config.yaml
num_hidden_layers: 10
hidden_size: 384
n_experts: 16
experts_per_token: 2
d_expert: 176
d_shared_expert: 320
hidden_act: "swiglu"
moe_layers: [1, 2, 3, 4, 5, 6, 7, 8, 9]
router_score: "sigmoid"
normalize_top_k: true
routed_scale: 1.0
balance_loss: 0.00379
balance_bias: false
n_groups: 4
groups_per_token: 1
shared_expert_gate: true
init_std_router: 0.0114
lr_router: 0.000565
vocab_size: 32768
norm: "rmsnorm"
norm_eps: 1e-05
tie_word_embeddings: true
optimizer: "muon_variant"
learning_rate: 0.00999
beta1: 0.95
max_grad_norm: 0.5
batch_tokens: 65536
max_seq_len: 1024
train_tokens: 336700000
max_steps: 5138
dataset: "wikipedia_en"
Below are experts of layer 7 (counted from 0) of a mixture-of-experts language model. Rows are named router (the router's row for the expert), down (a neuron's output weights, with its number) and show model dimensions 128-255. Each number is 128 + 32 x the weight over its row's rms, rounded and kept within 0 to 255.
After each expert's rows: "raises" lists some tokens whose logits its average output raises strongly, later layers aside. This comes from a sample of Wikipedia text that the model never trained on.

# expert 5
router [119 118 181 124 122 106  70 173 131 105 117  85  98  86 134 146 149 127  77 103 119 107 141 143 111 203 140 163 144 147 126 119 147 179 135 103 134 141 103 120  83 153 125 140 124 143 165 189 117 142 147 181 109 140 121 124 198 137 166 154 165 141 171 132 107  95 139 105 149 156 172 171 172 133  86 172 113 145 152 127 129 172  82  76 125 161 143 139 110 120 136  98  77 116 165 104 152  69 141 122 122 111 141  79  67 152 216 123 125 168  85 143 116 136 157  93 146  97  88 104  88 146 155 131 142 122 159 143]
down0 [109  91 101 106 116  92 131  75 135 129 139 116 105 160 190  87  85 128 136  62 180 148 185  99 109 110 171 130  76 129 164 141 133 186 119 128 101 159 119 122  96 163 108 179 130  89  86 120 105 162 160 119 150 159 127 116 107  98  79 129 103  86  86 176 113 102 154 140 142 102 191 142 195 151 149 122 102 151 159 128  84 156 137 117 141 103 126 152  64  88 123 145 143 140 180 134 128 122 113 132 163  53 110 138 133 128 152 156  84 144 141 174 152  75  31  83 120 178 115 137 123  99 128  78  95  60 151  95]
down1 [132 128  88 116  94 147 105  81 110 123  93 109 113 144 146 141 210 110 122 107 168 189  93 117 126 130 177 138 188 113 192 152 128 139  88 146 168 132 149  96 136 180 147 173 140 113 102  97 152 110 108 147  95 136 141 155 132 121 118 168  98 153 115 124 174 172 135 135  92  85  79 160 121 160 136 125 172 127 131  93  86 107 119 130 171 158 156 128 101 135 166 155 101  88 193 201 159 120 113  96  99 132 168 135 124 126 167 160 129 132 182 134 129  82 151 134 158 100 102 135 165 125 172 109 127 140 127 189]
down2 [108 173 171  97 128  85 136 123 196 155 125 139  64 175 186 142 111  87 116 110 117 129 114 116 119 151 109 178 196  98 137 127 120 149  95 165 147  97  93 132 114 155 163 173 122 138 145 156 177 202 120 125 104 108 103  82  67 177 157  80 136 104 161  99 152 117 161 182 125 128 174 179 178  77 142 140  77 132 158 153  42 163 138  67 180 125 100 128 156 128 109 136  70 108 130  96 126  85 136 154  90  79 159 171  89 132  66 121 173 164  90 109  92 128 146 151 121 126 119  78 127 154 109 134 156 143 140  97]
raises: "ear", ".", "or", "and", "ir", "ar"

# expert 12
router [ 92 111 138 143 178 126 119 193 132 126 132  87 134 103 120 135 123 145 110 114  75 134 116 143 138 215 159 127 132 132 145  57 131 146 107 135 181 145 134 110 149 138 153 123  89  96 126 183 122 148 131 130 101 153  85 109 214 114 162 112 125 116 152 178 111 161 132 136 169 165 113 160 177 176 140  77 136 161  96 118  69 136 138 162  91  90 170 130 128 144 158 144 129 106 147 144 169 140 101 141 144 133 151 109 139 146 245 110 129 109  87 157  56 138 146 104 134 154  96  99 118 168 142 119 135 126  89 175]
down0 [158 105  84 174 132 138 108 177  64 130 150 130 154 174 128 115 114  94 131 123 143 112 100 118 124 122 167 149  75 195 112  83 137 154 129 148 114 144 104 162 149 167 124 162 106 126 135 143 124 101 103 142 124 117 131 137  77  86 162 118 102 116 164 225 213 196 174 124  70 163 155  84 166 171 137 177 161 137 100 131 143 158 169 153  88  89 179 174  90 171 220 119 167 150 101 209  71 122 102 154 150  96 117  99 135 151 152 152 171 106  89 152 138 127  78 124 153 148  87 124 115 161 141 157 209 137 123 155]
down1 [167 170 109 100 150 167 152 133 154 188 123 123 111 184 104 138 124 103 122 161 144 141 117 142  91  91 143  93 101 186 183 124 186  86  94 129  99 130  94 104 126  76 155 124 141  84 126 213 149 100  81 123 181 123 140  73  70 100 133 115 178 119 201 100  92 113 118 118 111  83 119  85 161 155 103 111 128  95  94 111 139 148 224 114 166 101 126 170 130 169 141  88 144 122 116 124  94 179 163 172 126 176 140 170 151  47 171  64 134 111 159 114 135 132 109 193 159  99 147 142 123  64 123 125 131 142  96 132]
down2 [157 162 173 125 112 115 114 150 133 169 126 118  94  82 145  91 127 167 166  75 101 110  93 114 126 107 178 142 112 158 127 115 111 135  88 125  53 118 118 193  87 204 100 162  88  78  83 132 157  95 139 135  74 111  91 118 110 144 125 180 151 180 131  83 163 106 139 137 181 164 151 101 139 123 200 135 140  96 175 117  79  68 190  63 119 138  99 152  95 113 160 142  89 176 136 133 141 120 113 100 194 101  82 134 172 174 105 166 145 172 107 173 112 141 172 107 125 104  95 164 134 121 139 117 152 120 110 125]
raises: "2", "1", "3", "4", "5", "6"

# expert 15
router [128 187 128 184 160 130 105 138 129  82 130 119  98  63 158 159 116 159 101 121 129 183  81 128 153 156 112 154 116 133 163 126 140 114 138  92 154 144 110 140 118  99 159  97 128  97 153 181 147 160 102 181 124 172 129 178 110  69 114 133  97 134  98 152  80  79 197  74 147 171 145  91 125 156 112 174 133 116 158 118 129 107 140 103 128 112 179 117 131 111 142  92  76  82 167  97  89  94 142 132 155  98 206  84 104  82 129  90 136 173 110 106 168 159 180  86  79  57 107  95 102  91 103 170  87 104 135 167]
down0 [123  87 106 142 161 156  88 153 137  99 120 145  74  58 177 133 171 124 175 162  64 164 122 125 108 114 111  79 123 112 141 154  84  98  96 111 159 135 196  85 139 134 144 173 146  85 117 131 136 169 114 144 127 133 113 148 155 122 127 176  61  92 102 130 127 161 142 141 166  58 149 136 112  84  93 148 158 145 169 134 181 155 152 179  96  96 124 103 114 124 106 108 207 171 161 205 149 106  76 107 125 169  67 111 138 172 145 120 124  90 169 109 118 174  91 130  98 122 112  88 106 123 141 103 121 156 160 141]
down1 [112 162 198 109  71  98 152  96 177  87 117 102 133 106 110 172 150 132 130 187  77 157 155  76  79  98 105 113 189 133 109 175  62 153 158 115 154 167 127  89 140 156 137 128  88 160 123 142 116 134 196 139 157 160 107 118 128 126  76 163 146 136 138 143 118 166 137 121 113 126 176 195 140 149 189 108  89 152 136 170 136  55  62 168 156 155 130 146 122 116 126 114 131 123 148 129 160 125 115 143 122 153  89 145 120 197 162  95 155 153 121  90  74 197 123 119 115 113 165 112 150  98 102 170 166  80  38 116]
down2 [114 168 118  99  45 113 151  99 215 128 141  81  96  89 111 151 143 176 158 159 117 163 156 164 180 127 140  86 132 123 180 179 141 120 114 154 127 134 128 120 153 144 117 141 124 154  99 153 159 119 137 179 191 108 220 130 208 116 136 158 176 147  73  86  71  94 115 100 123 168 118 169 161 114 139 178  86 122 104 129  68 144  88 161  82 120 172 133 187 146 103 169 158 185 107 113 122 133  78 192 114 113 116  94 104 151 145 179 103 113 152 138 173 106  88 143 136 149  99 135 118 137 179  95 141 135 149  57]
raises: ",", " and", "."

# expert 9
router [159 134 168 119 121 112 149 145 149 150 171 109 127 135 103 154 121 110 106  56  98 176 115 149 143 187 195 144 143 109 122 127 142 151 133  95 133 145 110 115  95 139 166 121 123 123 153  78  80 131 128 145  80 116 128 104 145 133 120 130 113 120 178 176  64 125 130  89 166 176 112 144 133 121 142 149 108  83 194 118 126 101 138 172  76  93 157 147 150 154 164 172  93 113 165 106 140 111  92 155 152  99 127  88  91  83 163  89 133 102  71 129  85 169 128  97 137 100  82 112  69 159 103 151  83 117 107 167]
down36 [ 49 117 123 135 115 129 111 110 114 138 136  79 137 169 141 125 114  58 161 137  89 115 128 100 107 107 156 141 142 156  93  73 179 106  95 173 164 134  90 145 103  99 164 111 100 125 116 148 147  90 118 121 142 112  86 133  82 154  75 119 129 184  90 104 168 121 160 141 111 165 156 103  98 137 175 182 147  98  99 158 163  68  86  89 142 159 149  50 104 118 188 120 115 152 103 133 156 158 150  81 154 137  63  84 129 122 127 181 172 112 169 136 102 139 180 195 160 178 181 110 131 133 176 132 211 163 136 163]
down37 [ 77 154 168 159 104 127 150 146 156 113 103  90 146 144 159 128 108 138  81 199 100  97 118  80  93 106 170  85 124 148  99 118  60 133 185 115 132 151 126 138 145 144 121 121 133 124 106 192  96 165  83 152 146 148  84 117  56 148 187 135  87 167 181 102 134  87 137 127 176 121 145  92 128 142 116  98 172 107 107 138 133 163 100 149 140 119 123 182 165 105 136 115 108 113 155 122 105  69  96 116 117  91  69 136 141 152 125  79 163 150 148  85  52 128 146  56 148  92 114 112 112 125 140 104 153  46 141 145]
down38 [176 109 120  96  91 125 173 146 155 151 192 114 113  65 117  84 170  89 116 102  93 130 131 101 106 134 100 163 156 140 114 110 157 135  70 119 104 149 148 161 121 105  86  81 158 133 169 129 152 130 119 110 131 148 113 207 142  76 132  88 100 113 165 103 112 185  50 147 167  46  61  69 148 113  62 109 159 111  98 130 142 120 107  87 115 136 135 113 167  92 145 147 115 119 139 181 151 139 113 138 128 137  56 179 117 129 182 164  52 106 145 117 115 140  76  99 146  99 116 148 152 116  94 122 132 171 153 121]
raises: "in", "all", "al", "id", "an"

# expert 0
router [120 186 147 135 167 107 121 160 176 160 142  97 114  63 163 199 150 149 120  77 174 169 101 119 127 110 187 135 159 113 159  90 148 151 142  89 165 104 124 139  83 105 131  93 114 123 135  96 122 212 125 163 143  81  84 109 193 144 166 137  92  97 145 151 103 108 134 124  89 164 151 131 169 144 101 106 177 117 154 123  79 104 134 123  57 115 157 181 145 135 125 150 102  99 124 101 120  87 161 140 122 171 144 156 100  75 139 117 127 111 108 114 116 122 143 116  43 119 142  85  92 121 143 119  82  76 137 155]
down0 [ 96 140 107 145 174 138 142 151 120 131 161 183 124 165 104  98 126 110 135 112 151  91 165  98 116 194  90 111 156 156 156 113 150 134 149 123  87 132 164  96 119 162  83 152  74 126 123 170 128  91 109 157 127 160  87 145 164 156 109 117 146 169 144 141 152 134 134 116 104 150 123 130 109  83 120 144 133 110 124 160 117  49 178 161 113  99 106 100  76 131 130  82 154 149 124  98 113  99  86 102 150 134  48 127 180  97 107 103 104 117  96 132 156 108 122 141 128 156 115 161  85 150 106 144 127 106  73 151]
down1 [110 111 132  85 182 109 180  73 180  61  98 116 155 202  81 107 142  81 150 133 183  84 170  78 185 150 167 136 132 120 138 140 196 115  61 116 115 103  44 109 204 113 138 137 138 155  97 153 153 166 176 115 113 122 127 121 190 123 120 139 126 161 137 132 125 106 123 129 106 142 114 134 115  94 104 116 135 102 125  96 115 175 152 104 120 167 104 109 105 127 107 118  97 114 153 120  88 159 135  45 151 106 191  95 116 137 188 143 100 124 107 113 159  91 116 137 166  44 137 146  48 122 129 120 117 144 142 117]
down2 [136 114 126  73 109 117 167 103 117 115 165 111 176 136 100 129 114 133 113 163  69 194 233 145 126 114 123  80  74 123 113 109  21 122 126 121  86 110 150 164 152 113 109 135 135 147 133 120  84 141 138 156 132  98 120 167 137  49  93 131 118  80  98 152 132  88 106 140 106 146 141  98 127 204 128 162 103 194 101 143 162 114 193 140 147  93 146 151 139  63  87 134 117 112  91  75 177 157  90 102 154 115 160 152  96 142 123 122 187  71 138  83 132 156 141 148 100  68 195  81 113 187 147 165 128 173 126  96]
raises: "ig", "at", "ac", "il", "ur", "um"

# expert 8
router [ 84 117 132 184 150 130 105 192  80  94 106 120 102  91 119 106 102 137  87 101 111 170  54 184 165  96 117 122 121 162 140 113  86 136 112  93 153 111 107 117 104 144 140  90 122 106 146 157  93 190  58 112 116 159 146 147 188 138 169 135 134 128  85 174 131 113 146 159 138 190 164  94 175 136 169 149  90 137 162  83  94 161 161  72 150 119 118 130 173 112 164 155  86 165 157  99 188  84 132 136 155 134 189 163 167  74 173 108 166 151 155 134 113 176 125  48  78 145  82 121 164 156 141 111 149 117 125 131]
down0 [152 138 112 110 119 175 137 173 165 150 163 142  63 172 126  68  87 130 102 115 117  85 138 132 123   0 127 102  90 177 102 139 161  95  86 154 101 117 116 128 132 119 110 141 170 135 102 159 140 114 132  96 124 116 125 133  48 114 108 146 106 233 121 151 161 158  55 138 111 122 115  93 119 142 146 129 130 146 121 114 100 177 138 145 179 104 151 118 140 148 139 170 165 146  50 122 159 131 155 150 120 139 117 155 118 124 173 124 104 120 100 155 178 102 106  61 119 107  90  73 100 123  83 111 193 159 101 106]
down1 [136 168 112 129 169 116 116 171 134  72 175 183 119 152 106 153  79 113 139 103 159 131 116 149 107 102  70 109 185 149  93 172 123 162  79 118  36 104 123 129  68  63 129  96 114 169 122 118 147 161  97 159 109 141 112  87  73 163  92 106 177 135 125  96  90 137 188 118 106 161  90  95  98  71 174 157 139  54 112 146 127 109  63 196  61 139 149 117 125 119 136 133 141 113 141 183 164 118 112 146 125 110 130 135  49  88 141 111 131 148 209 104 107 161 115 173 135 132 118  81 129 119 137  87 124  94 149 123]
down2 [145 127 143 146 155 173 115 131 112 135 129  59 141 193 144 151  74 129 151 119 114 120 162  96 104 227 168  89 156 139 116 108 135 145 127  59  97 187 172 202 144 160 138 102 125 150  87 156 115  89 118  60 104  88  97 132 115 123 106  79 122 126 168 135 162 130  81 149 164 131 184 106 107 174 146 138 113 149 163  83  88  95 121 129  99 126  82 164  56 118  96  84 147 155  70 159 155 139 115 208  55 131 157 128  43  96  82 130 110 147 125 136 148 168 131 154 159  93 137 123 142 165 122 107 125  69 139 127]
raises: "\n\n", "\n", " The"

# expert 1
router [122 158 163 182 159 140 168 175 177  98 126  93 149  82 166 122 135 154 147  78 124 176  89 147 167 104 123 153 162 145 132  53  98 121 136  86 115 135  89 128 113 152 123 149 164 117 146 130  70 133 100 130 105 215 147 138 110 104 176 111  80 135 119 193 107 146 148  91 127 188 122 127 160 178 143 171 128 131 173 148 150 184 114 138  97 145 168 126 139 135 179 146 110 129 178 155 171 158 131 101 166  88 143 125 148  31 131  84 135 102  89 116 120 183 123  97  59 120  83  94 123 156 105 101  94 100 126 160]
down0 [141 147 163  91 172 107 132  79  69 161 112 131 148 117 122 103 143 158  68 140 155 125 176 155 194 207 144  43 141 135 173 111  59 151 123 148 203 115 170 188 153 184 178 210 111 144 122 150 153  47 189 136  97  50  80 146 132 124 151  94 155 139 116 158 110 146  97  81 128 102 157 119 118 123 122 135 145 162 160  93  84 112 187  98 117  88 154 102 160 161 119 113  77 124 102 123 128 168 121 124 122 187 220 117 107 129  96 108 130 103 116  85  88 145 104 152 121 140 155 140 121  87 108 155 146 142 149 146]
down1 [124 183 154 147 100 125 119 114 161  58 145  93 148 102 137 116 122 169 128 130 158  94  98  80 140 132  81 172 118 143 139 147 121 118 142 150 110  97 136 125 128 120 128 182 100 157 135 183 164 135 141  87 133 124 146  94 169 136  89 106 131 152 140  80 137 167  76  72 186 184  94 104  99 106 113 126 162  83 101 131 181 110 126 152 102 101 113 162 136 157 138 159 122 109  80 108  85  89 142 142 122 148 117  86 120 178 154  99 130 136 135 130  37 105 109 123 135 133  90  66  95 141  68 142 160 110  90 152]
down2 [145 145  95 144  94 149 117  61  89 209 166 173 123 137 115  95 108 123 141 182 144 155 130  93 148 202 104 168 210 156 157  67  83 167 150 102 163 107 130  91 171  85 137 191  83 116 113 129 147 182 115 103 149 139 107 177 223 105 138  92 155 163 105  93 101 128 150 125 143 164 156 155 110  61 155  89 114 111 123 108 171 111 170 120 187 144 133 117 174 147 148  76 137 124 155 123  91 137 195 158 117 129 202 176 131 193 163 165 193 105 123 113  99 145 148 146 149 104 187 125 139 100 201 173 157 132 191 126]
raises: ",", " and", "\n", " ", "\n\n", " ("

# expert 13
router [120 165 140 163  88  99  97 131 159 138 139  83  74 118 170 157 115 142  86  74 109 139 123 116 172 186 156 196 129 106 111 130  98 176 126 129 186 142 101 109  49 117 145 121 110 113 183 135 114 131 120 175 120 151 118 144 167 103 138 105 131 124 144 154 116  79 122 124 105 135 152 151 126 102 140 152 102  97 243 120 158 121  98 122  97 112 127 151 183 150 139 134 104 132 155  79 161  68 105 138 128 109  95  91  88  89 149 119 155 176 112 114  76 169 155 139 125  78 126  85  66 182 147 148  70  83 160 145]
down0 [117 100 129 166  62 112 110  76 163 104 103 133 113 142 148 142 138 166  80 162 181 124 120 100 116 148 120  68 141  78 165 129  52 132 138 109 121  51 132 110 140 144  72 107  78 126 202 138 147 174 160 109 165  93 129 142 142  76 151 170 150 144 109 136  88  82 144 141 100 139 172  94 101 131 119 169 167 147  80 123 149 150 150 169  90  51 124 148 133 143  67 140 166 104  46 100 148 106 132 134 126  69  20 147 158 137  97 117 121 146 125 168 107 113 119 122 164 164  82 139  75 111 110  94 137  70 139  36]
down1 [ 76 182 102 151 104 108 136  91 112 137 145 184 110 192 125 127  87 119 177 165 101  92 115 149 140 106 115 128 101 145 142  72 175 125 113 104  92 106  80 149 107 107 159 126 145 132  59 127 161 172 139 104 132 173 151 108 174 107 112 124 149 158 139 162 146 133 127 177 158 128 228 150 152 134 144  59  87 172 111 138 136 142 187 143 129 174 136 154 121  91 119 100  82 128 199 138  88 100 178  98 108 192 124 161  98 100  85 109 160 138 142 109 115  91 100 124 160 111 137 150 179 120 111  72 127 125  91 120]
down2 [134 191  78 122 110 108 111 123 130 123 105 146 136 151 101 133 149 133 158 119  92 120 163 103 116 151 151 148  28 119 150 193 159 146 170  86 169 129 151 138  86 124 107 152 130 175 176 119 107 119 117  80 139 132 152  92 113 137 154 145 105 111 191 156 201  94  95 143 118 117 170 164 112  81 155 108 155 110 131  64  92  66 202  71 113 149 141  89  67 141 189 143  84 170 165 147 114  75 121 134 172 137  63 187 118 141 122 175 138 115 174  79 151 138 118 144 153  98  85 111  95  99 165 125 129 130  97 175]
raises: "h", "f", "am", "c", "im", "id"

# expert 3
router [ 76 142 164 166 128 178 115 140 150 107 146 120 105 132 142 131 110 153  88  54 126 125 133  88 145 185 112 204 117 117 118 101 114 196 120 130 157 185 130  68 148 136 170 132 137 137 108 144 130 117 159 133 140 122 135 139 177 137 127 115 125 126 165 118 130  95 161  98 165 171 122 133 157  92 144 173 103 133 150 113 164 157 130 145 128 147 160  96 129 193 169 138 110 124 120  93 153 112 127 158 103 117 196  69 128 129 173 142 161 115  85 106  73 144 152 157 104 150  69 107 125 152  94 163  76  56 107 165]
down0 [109  58 141 138 115 120 105  85 133 148 169 145 193 132 173 126  75 143  65 177 166 132 126 176 126 156 157 151 113 173 170 125 174 140 139  98 124 160 231 141  76 113 119  77 102 134 140 138 186 124 132  93 122 139  99 122 154 111  83 143 116  97 173 146 128 124 176 168 111 140 133  80 106 136 116 161 143  92 179 100 108  84 169 113 133 158 125  69  97 154 145 169 132 116 141 135 160 131 101 187  71 164  81 150 115 143 130  97 107 126 161 147 113 102 138 162 116 175  98 133 131 152 130 127 159  73  95 158]
down1 [153  77 169 125 110 186 111 139  84 100 125  47 187 199 133  98 104 166 137 170 166 108 152  87 207 149 128 171 136 189 129  92 100 130 131 152 161 152 137 153  84 128  67 145 139 148 194 148 184 101 101  80  65 111 111  96 127 107 155 142  97 120  98 165 147 133 174 162 139 110 139 103 106 110 125 131 146 137 131 105 141 144 122 142  96 135 139 150  79 105  72 118 184 132 164 137 144 161  72 145 129  95 144 117 209 119 135 122  66 143 115 123 116 187 161  81 157  99 178 115 110 132 127 125 175 100  85 144]
down2 [108 102 116  89 159 136 154 161 149 107  87 117  89 155 147  87 131  28  70 102  98 127 146 124 136 104 119 116 192 130 148 147 155 117 130 105 111 115 111 141  92 120  84 110 144 117 146 120 209 137 166 154 139  84 186 182 128  89  93 143 110 113 128 149 133 118  88 128 119 148 107 139 115 100 110 135  90  90 174  52 147 108 114 110  96 103  80 140  69  95 187 123 191 126 185 109 142 118 156  85 162 176 116 121 130  93 134 176 111  74 122 160 107 137 126 188  80 139 165 218 105 178 109 124 122 100 137 170]
raises: ",", ".", "-"

# expert 4
router [113 134 137 110 190 171 120 132 181 126 148 144 112  96  98 163 113 117  83 114 145 140 125  98 164 211 122 170 100 115 116 107 127 115  90 173 113 130 120 121 121 100 151 113  89 136  44 155 110 113 147 181 130 144 143 145 189 124 142  84 128 129 147 171 130 162 129 139 133 189  84 127 151 119 154 115 156  48 212 123  86  91 166 141  96  97 148 134 149 134 198 148 120 126 159 103 155 154 152 112 123 129 166  85 106  79 199 114 145  82  91 110  76 128 125 149 116 114  68  94 102 181  79 172  70  74 124 171]
down0 [128 128 145 140 120 117 189 114 149 122 119 152 133 210 106 109 176 122 127  69 106 150 158 175 149 137  99 124 125 154 113 151 160 147  85  65 166 124  94 183 172 112 145 197  87 188 128 178 153 185  86 119  82 112 160 134 121  91 116 103 126 113 109 150 114 145 123 176 143 172 134 144 112 125  88 153 135 110 162 156 126 218 101 123  44 104 128 119 110  96 209  83 108 113 131 132  91 139  91  94 142 153  99 100 127 159 141 112 114 112 198  86 139 143 139 139  60  94 133 120 152 101 102 148 176 112 134  67]
down1 [199 109 122 159 125 157 109 130 163 110 179  52 189 153 140  87 154 108 110 115 154 185  71 134 144 166 108 169 179 173  86 137  99  74  71 140 115 130  66 103 113 156 146  72 141 111 101 152 133 109 150 146  95 145 102 201  71 180 146 147  98 122 173 106 150 131 136 117 189  83 122 149  44  64  68  99 102 134  98 145 124 148 109  95 120 109 146 125  98 149 130 111 171  98 127 133 143 128 137 118  76 107 121 150 171 157  83 142 180 120  92  77 109 164 122 103 128 161  78 122 108 129 169 124 188 154 130 102]
down2 [118 167 119 153 124  96 133 184 122 109 168 129 223 143  96 125 124  93 150 107 118  90 161 126 156  50 189 122 153 171 168  83 168 142 157  48 152 150 104 108 131 172 100  78 141 100  76 152 151 146  88 151 153 130 139 106 124 151 112 134 120 137 115 124 113 106 164 144 170 130 115 108  98  96 122 197 189 142 123 109 151 135 156  99 134 158 101 134 108 105 158 128 160 148 158 152 139 153 117 107 192 105 106 173 156 106 126 147 162  69 189 116  88  27 158 121 137 110 187 135 170 129 144 136  82 143 142 122]
raises: "-", "The", "|", "S", "A", "T"

# expert 10
router [ 71  97 109 194 137 120 133 143 186 102 124 120 131  44 108 154  76 186  70  96 136 110 149  87  85 194 136 130  81  66 118 134 123 128 126 156 153 130  92 100 120 116 143 118  69 122 190 162 138 159 106 178 113 160 106 148 183 131 154 155 106 131 141 149 141 128 168 116 131 153 155 152 131 123 126 121 155  79 140 123 120  90 159 104 114 167 164 161 153 118 102 112 142  86 129 103  94 116 142 160 129 107 171  71  62 136 186 117 134 195 133 110 147 124 161 112 110  91 149 120  98 107 157 160 137  98 146 154]
down0 [114 154 143 139 177 103  76  84 156 160 139 110  82 154 147 102 154 176 180 155 116 168 119  96  98  95 104 139 168 150  83  91 204 130 135  59 145  93 189 183 137 137  92 139  95 178 153  88  91 115 118 130 149  82  97 127  76 151 150 107 171  75 143 171 111 205 159 134 107 132  91 110 143 100 111  88 161  77 143 111 119 165 120 126  60 177 171 116 153 145 156 150  69 136 143 145 114 139  98 101 163 110 150 112 141  87 123 112 159 148 133  90 139 116  76 129 178 148  79 116 174 108 140 163  63  75 100 103]
down1 [ 49 124 117  98 102 122 112  86  90 163 118 101 104 118 148 130 208 139 144 155 109 128 125 143 150  80 171 146 170 107  98 114  96 115 122 165 126 117 175 112 163  86 147 139  88 139 105  96 144  94 133 124  81 108 137 139 145 111 109 110  85  77 142 100 122 130 133 161 140  89  92 167 164  94 141  96 123 133  98 109 104 114 169 134 135 133  98 149 107 129 143 230 103 166  30 118 114 120 123 160  77 117 112  81  89 130 101  97  66 165 120 154 143 117 127 105 125 127 104 113 144 122 178 101 184 117 178 130]
down2 [152  81 112 101 211 159 142 119 105 131 159  96 156 140 137 161 188  57 131 151 120 149 184 114 130 106 125 121 117 141 144 100 158 100 152 110 126 150  95 179 152 158  90 116 128  89  68 115 202  60 143 150 102  84  85 136  47 168 128  94 128 129 164 129 134 114 132 154 101 121  79  98 115 127 108 103 153 127 109 110 137 151 137 110 150 119 105 136  89 122 103 102 111 126 155 120 138 179 117 167 159  97 211 122  85 177  68 113 128 122 111  85 169 169  99  62 206 171 101  61  91 114  58  95 151 168 111 113]
raises: "-", " in", " ", ",", "-l", "on"

# expert 2
router [ 96 155 108 147 195 126 149 118 128 110 133 142 102  93 133 139  86 167  91 136  91 171  96 149 135 156 124 117  95 138 192  83 117 140  97 127 137 116 117 119 117 119 151  73  68  90 144 155  76 168  95 122  77 119 133 186 175 118 152 114 161  99 128 151  96 152 184 172 143 150 149 141 153 136 196 115 122 138  85  87 104  81 219  59 114  79  98 134 127  83 130 114  68  67 134 102  86 144 136 139 190 104 246 121 142 169 173  92 105 172 180 145  93 122 180  36 112 138 114 106  73 146 137 140 105 121 120 129]
down0 [117 143 106 129 202 161 100 102 122 122 148 155 113 176 119 154 125 104  91 193 170 180  90  97  94 134 180 127 184 104 107 113  71  72 138 116 148  92 115 144  96 141  91  79 143 124 128 122 129  60 159  72 152  85 109 162  98  85 152 105 131 173 154 170 150 177 138  78  86 156 123 109 123  90 185 166 122 113 125 173 115 125 137 146  98 148 131 107 142  99 159 110 110 133 126 165 116 160 117 108 170 128 129 105 108 123   0 110 114 171 129 127 138 164 133 165 130 111 146 136 124 113  40  96 104  52 188 129]
down1 [ 99 152 119 133 146 131  86 117 182 130 170  98 133 152 101 109 148 133 100 152 130  72 184 116 172 145 150  86 126 126 137  87  74 164 152  87 140  86 125 121  62 131 178 135 124 112  96 117 184  79 175 215 137 129 152 160  28  86 164 114 136 133 192 127 152 135 127 163 123 145 141 137  72  95  69 191 130 117 163  97 162 132 171 132 120  98 134 133 156 143 121  89 114  96 119 131  95 152 123 136 120 140  85 125 129 122  81 104 193 105 197 142 103 147 126 126 172 107 128 116 104 145 111  78 162 171 108 141]
down2 [130 160 127 112 132 124  69 157  80 126 156 132 169 119  99  85  63 147 148 133 105  66 151 113 110 124 134  48 129 125 155 114 167 186 168  96  76 157 100 146 154 163 113 109 157 153  98 130 102 166 143  99  93 147 113 156 208 114 126 114 135 162 103 118 112 107 151 206 132 104 153  79 104 109 177 104  88 138  84 114 132 113 111 151 159 121 150 156 102 139 119 102 119 104 102 136 103 127 125 189 136 208 198 121 123  62 157 109 134 124 159 118  66 122  66 115 102 113 135 146  78 173 171 116 106  86 144 133]
raises: ".", ",", " | ", " |", "\n", " |  |"